{"d_shared_expert": 0, "hidden_act": "clamped_swiglu", "balance_loss": 0.000128, "num_key_value_heads": 1, "norm_eps": 1e-06, "rope_theta": 10000.0, "init_std_qkv": 0.0463, "init_std_up": 0.0463, "lr_head": 0.0155, "max_grad_norm": 2.0, "doc_mask": true, "max_steps": 4867}
Below are experts of layer 2 (counted from 0) of a mixture-of-experts language model. Rows are named router (the router's row for the expert), gate (a neuron's input weights, with its number), up (a neuron's input weights, with its number) and show model dimensions 0-191. Each number is 500 + 40 x the weight over its row's rms, rounded and kept within 0 to 999. Numbers have three digits each.
After each expert's rows: "comes after" lists some tokens at least twice as common just before its tokens as in all text. This comes from a sample of Wikipedia text that the model never trained on. Tokens count by the router's weight.

# expert 83
router:530476482444520483477465517484501445431531497454509448453482499511528420527516483524427476464465477532515489404469489531470538451494475481565587436474569528579428556468536527560482551524490495491533497526517537404513487523483494493476471479503406508494475512508545558507471471572525454489442500515510591433526466520587512384521467540463457549478501571470534499479498558487515497524543504506618456523455535442490567537516500534498472496529503490446471559475517585509487496475480466409547474465458463470475515469454565507496537527596492548517491504514452459530515522479500521477
gate0:473518526446466486537502465520521494485473576518455470504524479567489483488514482583506483442523533389455535559514510483431534492501554537525483418488514476582484500493477504487486478544476518541503477483480458475596489521510447460514480512434494415445555454420516502494541565544481518521561522463483555564508455502506493476461413431449511475548564540538483525535551514441581495494468496551503482477555485434461500511384455574539519478466518483525511535553533500531453446484585450476524540478501475500517457501466420510498493555503540480513553527505529539491516578401469494559
up0:555506526401482418602477468529491460485452523433520502490565474556490461515456517548479457479469452491447553454498527487488539488550515547456538512526545436500502488416496552433490500589499521562553519543497435466542569540456496501480466520478501500492520465523496492487521548552505540560519420483511521554493504541515461536494464482441595511528555510449550542504484543518510512502488510542528413464456428422531546481429504534541526524543523422518474615523458507517494455492571532501517462433501466510495478536496426501470517485481486482470495495555408521527481537509434472564
gate1:454518539481469548459447451504471481499444515441549486477559547523614523519437499476445439486493501523429551521520563488438489471542555382520495487460526468567501545507556475553508481507547441522513501500558523516499440491423484513492521423536519526547529434500494494549556587551432513501534538516577483456567523444439460452450536529473528435425526465535521458464539492451512499497497464465564498436507515543507504496487472485477481473488494477445485497543538484513495466436521510438455514424480503537506508501603582479450455437482490515499413516497514483514534467441517484526
up1:470538480492508565496462526561503539502475491488544527485556512542565490463485495476495454533443478518441549503488562491412530545518587428524496460458571489591474512542569507504478477461467414495566523455476484437540488483425533488525464402522492507493513457500516475511464531463470485501521512495509538474600532466466499472473553494461563396463550456489548479508528511432534512468449434496568523389560469531515544464506477491512464428546472473458419528537507563478479465431483503416452510441522527512459479535565520483452478446507525509484485528554537543501532519552495488506
comes after: " the", " a", " of", " in", ":", " and"

# expert 19
router:546487495547530452497477449491523489450510441489570479445459475569518462494495481435496481514514507495527537374456554526576519475504532510481527448527555573493510482515478547497469530407500477419456446485457541407526507536496447529503491452543563511430572524468520525496513441476478485510549485498526593482446456529542514523562518481540472520567523466469552464464481467525498481556452543475478447481521515434489549506588453549492537515465506569512465531474507486409504520525446453475513454480509463497378485595439513472511467517462494549509496485525470508530517515479505572430
gate2:464545491449513547517522523488495483530549527489516481478483544523503508595432511475473500464471476500490458500456549544468565497482536512523466538509463540489471492524485528516420529467485444558509495590515402502487455575530420584520508456531458381545516493456425470618504442537508507492507482534429479504489545518524535519450496540528480553495563464459508516480582540507492478457525430529520478551505402513543567455565488529445556572483520459534439485500523517581443482478509439488487501461539493518533523466518549474512424492433494553468504491486574520473497522462500560478
up2:490578505479552496488495523524505473532456517516512483451499547478534527503454519505442508446475588520551533552499489521448507596542458522531507512482443479553540491504489535577430520483494472536522484536582544487498445549498403555542593476552461416546524542464436548531544514571550544500479478535482499483492529559547522476475516477558509470500570469510501468494590476481498474433473464493484524553540419464518560513514432489451466557545430468583463475514530444500467574497506497475494449479513517489526509467578538487435461473520523522549454523553557553450503506505456565440
gate3:528488513557533582557500452568500452512491483513507467479480512468451504438487460494571523530476479514442538542524492538475540472464498482433501391495499500464530453484462492509565489504480498529469546535486497508466425536446602552534435479517516525569587493458478520465494560578493530437480504466489492506504496519445596512496482475513468448558442562553491551489522497517471492528438500454527361497553496576522509562506475491511573509539550529532535449481491555531470493474498473528619451509460430478467541515535486539500479480443493469532483520561476483538581563534495490509
up3:511520515468497462463565499565571501515554529436540469547441556561467472489469501504491534496523493555518444529499480485544528566512467440536527455525522425441548526504491553480512479500509453539468530451527507500462452564552508545487512483484507538591486506510481557530510514541513499460549507585449445440522554491479523461563532454518500532479522501513505487502569485473462469536440533540465515510494573521445466408489480567585462439521499480543489470485478453536494501497558443529400499477597551470503503523432432594567486471517482453506421510443509510503453526524470426575
comes after: ",", " of", " and", "-", ":", " by"

# expert 119
router:441513506480495501407468468556483444525529507568507485589566489488487543454493475505518529491448454508448448520507538432498546478548531495541506528520450493573485494496471516519481487592422551427519482512440403553518561494500467492541558468485528404521486524543512520505497527478517526444442522485562469491566519451485531451523471527537454602483420460470492479546471448499513496475552524504451538442511554576469521560471499604455502473523567545478545552539514407542512511434537549504493507518508478449534514487493486523470460452514516542411549465551460513478506471475526493530
gate0:525498539542478570514540533458505531510481456495512537551529496489465532481529497504515505489506539444563522507443498524512469502509405492487489539435446507476501477523512397470446471511556508479522442539592560428561537471518453369548397550483481516494491534497433524444483483532521479541486521527444513518510494509572496538482525574510534401536520424510577536514499469486517512492571502511485476471523510551527414507437443545493502464456497518544575519489477555496506425549427590501503464492515531501490512450594568499521527498515522444558482472455520504521508464539524498434
up0:528488504584524456562516511560548506580564483527395530485528500559520520520538507507554516447540468487528498464488473540510495567470483413505463497530491541511515472445526542479412491475527467455510480520464493521438515492504550611453509505517537453504585570485539483598508502603503506503498493521470530516583511524486513524465547489479498558551460487601550421492499465442495494524356433524539516561523513507527465500576520492520506511579508515492541490515500518469473508444538424473515499483533486485491511467489491454519616511530517586504485523512478492512528495500522448520
gate1:513524448472571465534402540547491401488577493524549500568535473512536504492509478515486485430446509481471502490505535489514528594485492485515498429401493558457443479455492526465561476508480519492495461495499474567478499468473493534568533478455494472489551513553512491513525531433566482497508519506511461472518500488426494451372519515590455546529511453462585506543447469457519472483503475516522518479496527505442452511417479545454563469551506479500465496569572435500531387580573487495507497501501507478521508463462475576489436494480483529460518557554441534493502467488508499554
up1:482456447538454591517537464479539548390513527466448484519464478489492475510493462498489564431502493425541493548519501504492459402485460547467504468565490480536554442520496417486473482554512462496489491436488496476600541490582505491439525449544547527558450467522483436487497491505449517481474558469536482482444508518522475498574528438502555462463492365505474521525536506468518523513547490511478559532459482486533552505537515556511510541439415499520497516462517488524508537508499526503496487504499554474495464461530451462563586497509512415595528408530544475543444493524519506559
comes after: "0", " ", "–", "9", "/", "+"

# expert 154
router:490500433451512468391443488483448498472514518503536481501534475488441477515536495450535478507507510507492574506483493472449536464431563517502491482547538516553476493521528560518451506505477564512497517460516528532519552475504574480465511400503539508500574462462535553440529473539522434433493517501515547476514509472523591423586463459502462527499483598502561484486484537465450442537507594529520462490448513418520543482570528477455487490501475573513553580466475504424460490530479519412460463488477457484450523499509537416523461466533429560540497477480503456490576536509479563527
gate0:507543555502538469501519534429435459453582539492559572557446462512511481506510455460551492426489606498599507384492569446532482531534555552477498513505499498488543484468522524451460521469517502569438464574479543502495512535482558566490607452540492520522492421450533526478492505491545460525426533487489488430544489546481521446501490528463452472538533544455476502521534492476502446521475560480485464540528575510491523510536454462450455536426509482522540514516505447500461468530551473531495501408471518472497497551427483555484452515534548539479505538521529524527534481586495533493
up0:494531515449527517502507486517480498466512484509461483535529481533543463534504536554472483468474561598469448414429462492484487493526456516478473568529458474498450535468517513539500491505490539607526471506494532555546531507421510509530549450532468511517498511502507500464539529435508499501473552503573429562539510497534443491416498464422590484496557600488523476506489512475521463508599526563497449527489510495579448503480495484425475490491528457461494544524479541482473474482557400534523476535523586549545547506491431623471440501563570482520515521486486497445515457583516519504
gate1:460436522539494445553494451452539483544508532566549482471452515501548561520492490472540513512516594487546473521576501475501548523512474488536425449479475527516525561405537558504482509565525500515455525481503438555506519494533469485435582523521500567559532436514484468512497498464602512513604439442496520448446498481438447439534501401445470483563494522548523509512516472530513498534478550490482464502567465480467494454449460483460484540503501537550447520459483497530460542480500422446480431500455428468473501539520526415538542481400498510520477521476513479559490530526458444497
up1:519525457494487503549535524503513501513506516553599468452416564471543499499520432494537503464518550486535450613566517492500510553462444460499418483514481586549528593478563539501482515534538525538445473458470464464506537471479467482447549517469533477524557470549523526525508413516562476487570480438524536486505476469425469427574477433544509495530453486643502501475547500570531471510446536532477464491521474490502517464502468508508468560454498532587483490536493482515515594544573481504466417472456452469487541491537497483488538535456503463490472490475528449540498491472471522518
comes after: " |", ",", " the", " and", " of", ":"

# expert 131
router:499464502523493452546458531417452465484525478546477505517485486508552489465444507498490505503500508495414477523626480492547519494535503513492536539517480469574522525526476527548554547556514508436565511532524557521541466535580434572472449491526473451509561497510556480504462548544449475474462494586502452468443548494527517493557448523437469484503480521466484471538554532490559477405489497476480458483497540540527539532552535515460486450470424480508470522505507531396538446439496431538487490541462454492569473506414466455524553538486511416449515453553454479482455496535585445458
gate0:507574541527534470557492447545506461535501519508466472415464565498530459461504497516504560518454527488533506471572497480521494517532460537457509546522524510413580511505575488530532523408508500511510530489504454551557525485532431581521510461526489471502533588445480545512444525458545528447485463521511518464527509491435482476502498504468483476481467601545482505523579490582576509472546448591464475500505400538434499528486475505455487513491492474586481470475576571525493561507408496482505470498495471463484530450464490447491456518400527523513531507434572518503470487423516531469
up0:524548593513558497556500494522541452581561499542424474390439526504531450489503494505532579509504481511497501477483467477535531543509487552487523502570485500453612513458531484496501525468536528530543535522527486581525516448526454558546500462488514428467531572441500537534465487427513542477517500517560490513528504439520482472470474491470475527478509564527517477511554467581558526523519456578407512471496388560430495554520442508450513518528483484517459538479552556465506496468431475467560483454501497496473537468462518452436465534440484534535502530416545468511448473477530535488
gate1:487517461540532510508523519495455536471509504531491581494434516526565478509466554491513507521508514560471504497574481505492464507491459456447526533503538475487473485482501489513423519467533473443561417519455545510509603468493496528498480443515441523498460472503500512507466568515479523569502514409491495525501503562535517443535514534478644451545452504569405496485541483498525445488623511429452476517488572541534464527539499505409508477473439488534456543485508579433468478489434535446557469537518530453541519535487483482535560544518411523560468511515507576509443480461479493497
up1:502455462518494502502513453442438545446510504493451555541423477510559445475475511467512513488471496532462490466554493467494488539496467506434521532549481390522479491459505496538440534434430485480540491480456527472519562454469469538489500475507448559527521502509501489477510522475477551530531498445460486545514488527403506430526480457474542401527474522528497510488522506519545449459644464474428488457500523583547472544526487495430501491508521505439434516529461521402486477494430569449518486577538512480486479540482475469555582533531452579420476487546507578519497453455511524523
comes after: " ", ".", " (", "–", "-", " +"

# expert 53
router:458501454557485470490441428502505550497506499471468538558457515513435481510532520473505542480549447471479504525536487507543523502545526540513479533526479495433487533476476491532483480474495531555475519495443500453461483538523514530460491514525523585507401443449513524454477504487457498498462511508541466428467554478484563550496467534474481494461407521628410465464498524455513584539514518433419454535561436492457537585596508541466522522508471527465467566447470527468544515460472468558573517521468480456559516542471464478487426435464546473497531512553461426478515476520581542486
gate0:454564539541472493456454426504509549422539551484505506452475466537466526521523476471487477406519464509489506488468466469486469486528552544458498501498442636468492484491502447481420460417510514537481505456504541495523408465466546378469505471441514474504425525389522489496531482524459508549477476508444450462535515369467458478529495504500468456497452521485458505513447611508538544470493539503494523502475453546404506509475534547523487483533449486468517496467469442523501536479478489499526539499501519459514509477469522524485390541503573511501523469474496428524444512532516505546
up0:410512561526541511502479439500567515495485497521457500520504483547490503447510508494483591425519466541492495466499510468493461474493475530471560486469475527527448531458480503468443445495486472509504487500497526482493472499444514371454510452422544435478382523487517512561512423502467504563488448441442469453537538448488529460589484519507485491512466565493437510505419583476506552458442501544456519452475409538368524534468540514546500514558481502542486566478433475504503474421441499497479532481550546484489520503478515454461435535515525541471525494480504459499475485526490567555
gate1:522488474458532520502449521504481510480476542496513465587494473451541487500443499501496457486538492421528524519599468430507527486531515494505533479456529529463488493531513375517549474537493549500418501425467498556488511553487455391491493507509520482474483517461507556433515532438516526551481543504484495488534503496466509532467488509536536497513493472563465511459530468499427522503495480524491489527545584528486510514504434613381530476492503494445553541438466462471437532484465440467533455526471528556497517500484496482475389424511504566580506519513474495507404514496558591579
up1:500522530513544544558513540485463544479464511468469392593483492495572462445466515531462484464545515496489506476521533427516497531563513521513578505477537523516441482519528532517469504539466531484393507432501487577489516511485508465430487451506563508476475421461479497482519513437541522560494479522466474518471450433534528511509502538487504482504514482534478505415489487491467482526485508493533514518555582529494544529491449596390545500485504522530524501531475524478478557383529476501576482530496504604482530527484521436471492460486578541483494508487447460503469441483443560634
comes after: " ", "2", "1", " (", " #", ")\n"